Weights of a small mixture-of-experts language model, trained from scratch on English Wikipedia.
Size: 12 layers, width 192, vocabulary 2048, 50.4M parameters.
Below are experts of layer 8 (counted from 0) of a mixture-of-experts language model. Rows are named gate (a neuron's input weights, with its number), up (a neuron's input weights, with its number) and show model dimensions 0-191. Each number is 128 + 32 x the weight over its row's rms, rounded and kept within 0 to 255. Numbers have three digits each.
Before each expert's rows: a language model's description of what the expert responds to. This comes from a sample of Wikipedia text that the model never trained on.

# expert 4
It responds to: Past-tense biography verbs. Verbs and verb endings in biographies after he or she, such as grew up, born, died, played, served.
gate2:151173164127115152113089177163123143144096105089071107044110142149160123044132091133158166091133124059117131106159197102156122108108145136101147146072129130151109153102139120131079129126138115117124103165183188149168192145092131123153090084098136160138086108056060174140171110134106135117119102104093093094110101146117126114097072125108179097084084197113103137083159141128167114131082159130097138136181113135167115139159132101125189084060152190123126174156071098124128132151124121178127121082179161110102126078118101075097156138108131178129134126120139108057139186145099101168
up2:129128128133126129112107164145123181120130065107070134076097140175056129124126146128088172051097089098132137134170091127150130119142105139147139101102120136128134170133111133115126084154163109112090099161122140175126166130128200153164108080144159130070166097148073139142103147167161067126127130159120119057095057199103068115124146141086152100114143106163085124073140120173105126086095185118154198124168187165192083121074080102119080182151091104140086115114086109101144162112108119165174114112171124134108160199122111139089150127122096163160158071123109158083089142155119113175

# expert 11
It responds to: Adjective and participle endings. Word-final suffix pieces completing adjectives and past participles after was/is/be, such as enthusiast-ic, commission-ed, leg-al, known.
gate2:146234162138130114110164152084116108053088196103163099154124159142148117107158123087125096172113177127060203130091146154131132154059128140099148144095161048113121116161137102139100127162125184106151111120138172054162139153190120158077151138209148151127132112157103076149159169143124112104045135094095140158098091095140131144095106175155117112119108092131083112209120146174121127124151175124115118135137127075124117083143109191151139117122145113130156137092153118124064147143079165080146141094142178118102146134102076153131105111130163105117128133097162185121153132170169095144
up2:110107120120154155147136079164090157104105138150117203093164118135102158058163102150122171093186117139192130191111106084129091138122156121157125135101111115125123175046118155130120093108099109128078116093105112125099142162126087081122152189118137160090132103078147117120083150084163100134180150185113120147119146152105150107120091149139156079120103148064158166016136145073115169138151087112124131159077141211164144105141085081134114103082129095164142123192135047137155124086137093168105085124167110167124138129104118134110135104113161184156107106187136135154066118125091172119

# expert 46
It responds to: United States and nations. Country and nationality words, especially United in United States, plus U.S., British, former, national, New.
gate1:072125114154101123086123099110074063156175068173097142111140132098076136091198091115105163109129127115165137102178136137152140141117120118112126097120136123146210213128158131160096143178233089116146109133108129116123133108116147106135163078133122088104097135167126194135101140095170072133104128133127118125078086188106159135119102164075174153043109113166165173112138125126104096157119118145161166109205133096154166125132129074157131172091100143078172116134095115092156157126121120182105111078176157139177130108139155121126146111150164110109086148203072110127120123085112080155
up1:164134126138154089155086127129142184104138210140127136143125127128176124115155117125158060150123101119052082165148163156106128110156127163130098180148115081081079096096158097049114124126085158118085132136159148084139126131152069090173112093068102201114144151155130135150094081160134190139157132089160158176167141055131074119123100128114115119105135139088121064173101098144155117128128092136146095119072134135091149130132109157151172102180181083152084098105102142183097119078073077085135161186077077164137121133122131158139116147141118145122135106055138152111200090122160141130

# expert 9
It responds to: Table cell separators. The pipe separator between cells in Wikipedia tables of sports results, elections, specs; also semicolons, closing brackets, and commas after quotes.
gate2:089100112135128108128069130166113076132137160140137081158157092074158091111115119110143175094150152106133168103172133110192153091134185085110150117118100086130142141175118143143124102139167145176130104111137161109123137138134112089130109074156154123109151059128121101126137074128101200233100129141154118138115124148128126122145156153083170086071153079070118169108041037170139103080143134180133124099097122133182168182099184156140168118114128096109098165121139174131093098147133145083100121140138147133163069101166122169116113133119145213124079112127165119153101163090096140200
up2:146169140127079179154119177119079102137122067137066211150106177095131098182148100125161096065106085140119144127093161129102113150152154104064136151108144172135121177130126094113151137191183116138134150103133118158139155155141119138078137177147128147156096168111132133125107115066178152052107150163157145103150170121095167160098075130143151175202117155132134090080075191112107181144093165173143141191132128136031116109177147155156111132139120133127135100147086109140122111103084160143119128151115161116095137103145124066164116104139071096174108096091198132173129104142109132074

# expert 29
It responds to: Mid-word syllables in sports tables. Syllable pieces like en, un, an inside names after M or V, e.g. M-en-ards, M-un-ster, often in sports tables and results.
gate1:113079111176148143181207129063094137120082221099099161113137145167142183188108141116172134128133116167132154105196203101140135148170125114153102180093089098090179121150158140166076174126120157136149105125115151131113129133166101123148153136088187114104100202068105163104129142149169146121109144158115110120070114112059136115102120131142143150177106159100155146132102115078079106154119166153140154135182112191198091103164115108103176094101129143150079128095093113156185131123138102136094144171166147099159126153126088109085144147100087139143103112105147157118167210110111164100
up1:121168162088155160140035137132162126184124101156152106093127050103161097077097149178123111110102099087137101174173127185185124221185123163102149108149177176138154106134100116113105128107173122120101155141130125106144184191111109117146085118137112159158188083170146122094124159105098125118099125086163127106140146126145083137107107206151146136103170074159059133123157104186159170133193138093082090101099138091090163148099178140149140134147134153120131092192126171111114144089116146117142122079167129132178158113133178167104152114114141197114161143153117149095090104096142149160

# expert 41
It responds to: Place and nationality names. Country, city and nationality words or their final pieces, such as Qat-ar, Leipz-ig, German, Japan, United States, Tenness-ee.
gate2:220088107149099077136099061098116124109124161107118134171150081131100148134098160100106155170118137182185148198190153104123130127116124120108150123084108070132195118177160138133137120140096134114159086137175219138178076164124166117144125099088094071122124143125093152164134124123115081093142174190071150093130096170149135106128085126184187157079137126181193169155182096156118124131146122138098113099108172147130127101118102073145103100098104148106097156092119137153099108137152073126173152156130107106130145165108116084125105142113096123087138172101139098182175132122124125221
up2:043136152102194129133175157139173135130155154102086099171103130104131148150098112132168114105231097100068177099166137172103159100123104137073148107139157166136130084078101161147164152089158108153083118120123094122097126126184079111106136104099131182184117086111104120118146154099164126153105054094134134145104123097091062188169160097079096151164125138094141126116089186113120151132154094172126157151102133139107089109171087160097135145095127130164101149107165140141141135099222080141043180156054160149142148122097141137171169133161125157119120162150124116080122150163132138125

# expert 58
It responds to: Action verb stems. Stems and pieces of action verbs in narrative text, such as believe, brought, sought, deployed, follow, join, kill.
gate0:162107123130130122161072066145093135121172096126151098122133091157112121112188148115176184089135108142126086056179096128135105134119175061131101204180107095152094129179157137115104157149090126133167142163125144126171131107152215094091136124233168125154095181129147149133107117175114144109109102114159112099088101179127128129189150170134129114110100108202146147135084121129115096115154103111070121110136097101156144150101144131180167083121063186177153193146161156172137115127113100043129115154141126107110090099131145132080121098176165116125166076126093163156109124159144165133
up0:121110123103108146108101164157130141103149128134149134097096129108152169170094105125207144165143106203142070046156111147147066126136176175154159137127147121109133181186147132221120115123115118140136143134153109184105098183127133127138155112162125121174071111082164186108157127152090105120158098088192118162135101140163149084148167185097125141147156117127156176079088134096120122082112178138107107142170173110179168178161114101152074144169154109100167132138070106133076139087170108120110124151142132080139144127131174113117165102165102180097165099193099065113156102154199136098

# expert 40
It responds to: Personal name pieces. Middle pieces of first names and other proper names, as in Jonathan, Nayeli, Nicolae, Isabelle, David, Toronto.
gate1:126127179136135160067027115051151121154099059145136112163096163179075190141136036161147141151153166152127173157150122074109136135154109114086143135092098226112144142153070109089155130099105221140168179101121095122137088121110093122132119084065109167139143161101158141117123147164113128096128106140159148126125124160131136083127116108108078073162170147113090160169127102136192140160140125148137172129153135145113135122162084169150108123121124143172087162201141116091099190114115166182128143063183153100110121147115103125147124111118108144097138114174093087112131116123128142159
up1:157175116104136173112135110148161143117113188107057141169148105127089141112193130050133147125126093150141160129093108168101137170101109132123124092101121151084156110073089057120119056167109134128145126105150142099115131119180123023158130133117145139138115143200168075109079185094136136155089158165122144112119172109148141119195144139158111103167188133119150099114099104123081084101105161132155152101070118154087100171141148144092148128156176170159127172162124113090108178120122156132110124138074141094081116144151135162187091186163177176145128108165100144101056079177135136168

# expert 45
It responds to: Inner pieces of surnames. Middle pieces of personal names and surnames after a capital initial, like W-all-er, MacL-ell-an, H-ug-hes, C-oll-is; also William, Thom.
gate1:124118109151144104160132108141095076084134171156097169124094107131152175128194155161147116125105092120127165179199152145076212127149070156178165106109128143151173093130136086142193095097166102103135096118178156152104073114147123130104129116120102130160148163113137155168142166147170116125156103089078119123146176108135167116129150070126143088130083143128108095132093161147091117080133205057127087146132149083099153149185133156110129195102175138122125148164156089074104163105186132209136073142079107108077123115164086083159104077099136173096142066117117130135156099136134085112
up1:183147138139125066084150092126155079101143186140112151096098087149117159152180137143175150129109075112100133165210115106077182120133081149170119096107112153113178108140119108109156098062155070134118077139180123118099111110148145147116123108080115136150126162145151196140150129172158103101130114057074091128122156100118139141125157054137195105116107149110123109111093152131141161094142212058112062129150162098098167148151096145126138190103170108119104142170159125080112124094139117179132079162056123111109132121194110148141107095099133176113130054099133166105086127127116079101

# expert 53
It responds to: Location phrase connectors. Prepositions, commas and direction endings in place descriptions, like in, of, near, along, southeas-tern, "Silvercreek Township, Greene County".
gate1:100133103101062170117059129133101097116160140134175096079168125136119102161161134115089074138145101137158122191137154107092048138174115032133093107121095040187119161136119076107138093130097126112120101127111086166172162143157140095106163116093138164137081098171124156081124103120125124159152091123138127108102089166123180131151166080156164134128057096177119110109129097109179162096149190138086120158139108105195100131145115111164152099093128124131190126142123109136115199079153140114153135100145164168209110109069124109159162132117140133090091104131167159118131134142159049110
up1:066138160104090145097068136100121083081120117089153109123194170145129116108129140081147080122153146117149117187110188094117073150169098035138099144191065076139105140126117088118133121120093135102136118153126072175158181117156095091090155102100133160131117106147105131110133154155069088161186096113115125138134070127126165148137104101091150118175061080190104122101100108107143187128123185181079141145115137089161101120153114098174080058087125130087164155159092084106101197098141110121143142078175188104147137114090126155135147129144133129111083152142161172117149108154142125165

# expert 19
It responds to: Word pieces after consonants. Second pieces of common Latinate words after a c, s or d start, such as c-oll-apse, c-oll-aboration, cap, ro, stit.
gate0:090149155190115132141158085149129138117136147131126183123155099136092064144156030155175117178141108107136135135145130143171127119097196141103105196082174132140096111147135118121140165123123143141111171070184204143075077128086180100151116145130138125153123150146085138119085161152119109116100155117138095125145183076166130154125123042167156160088106109153169139118108142130160115110129125144117097162104148106107145125191146100083133117107108095107127119125096105074117172102126151053107177133168137093134176145129146132131105212168092112180168100160104073170098179092121082041
up0:088151117158118065083112088098113122130122154066136172153133147095150122129143080128096158162121129172148092174132126153143070118098151131156119196117183122168079121131107132144129102078164191163103140117094186123093068111091104114069074189133057176131109118071174187128111173148094113083125113132095148076049165162168133112149111078143136172092169147100212048136097134111121163155194152122118108198122130135089120109160060109124170124161109136118134110134123140072147165144123147084126151098100136129115142139121136093156127168150133140125144104140163108091174135106135191112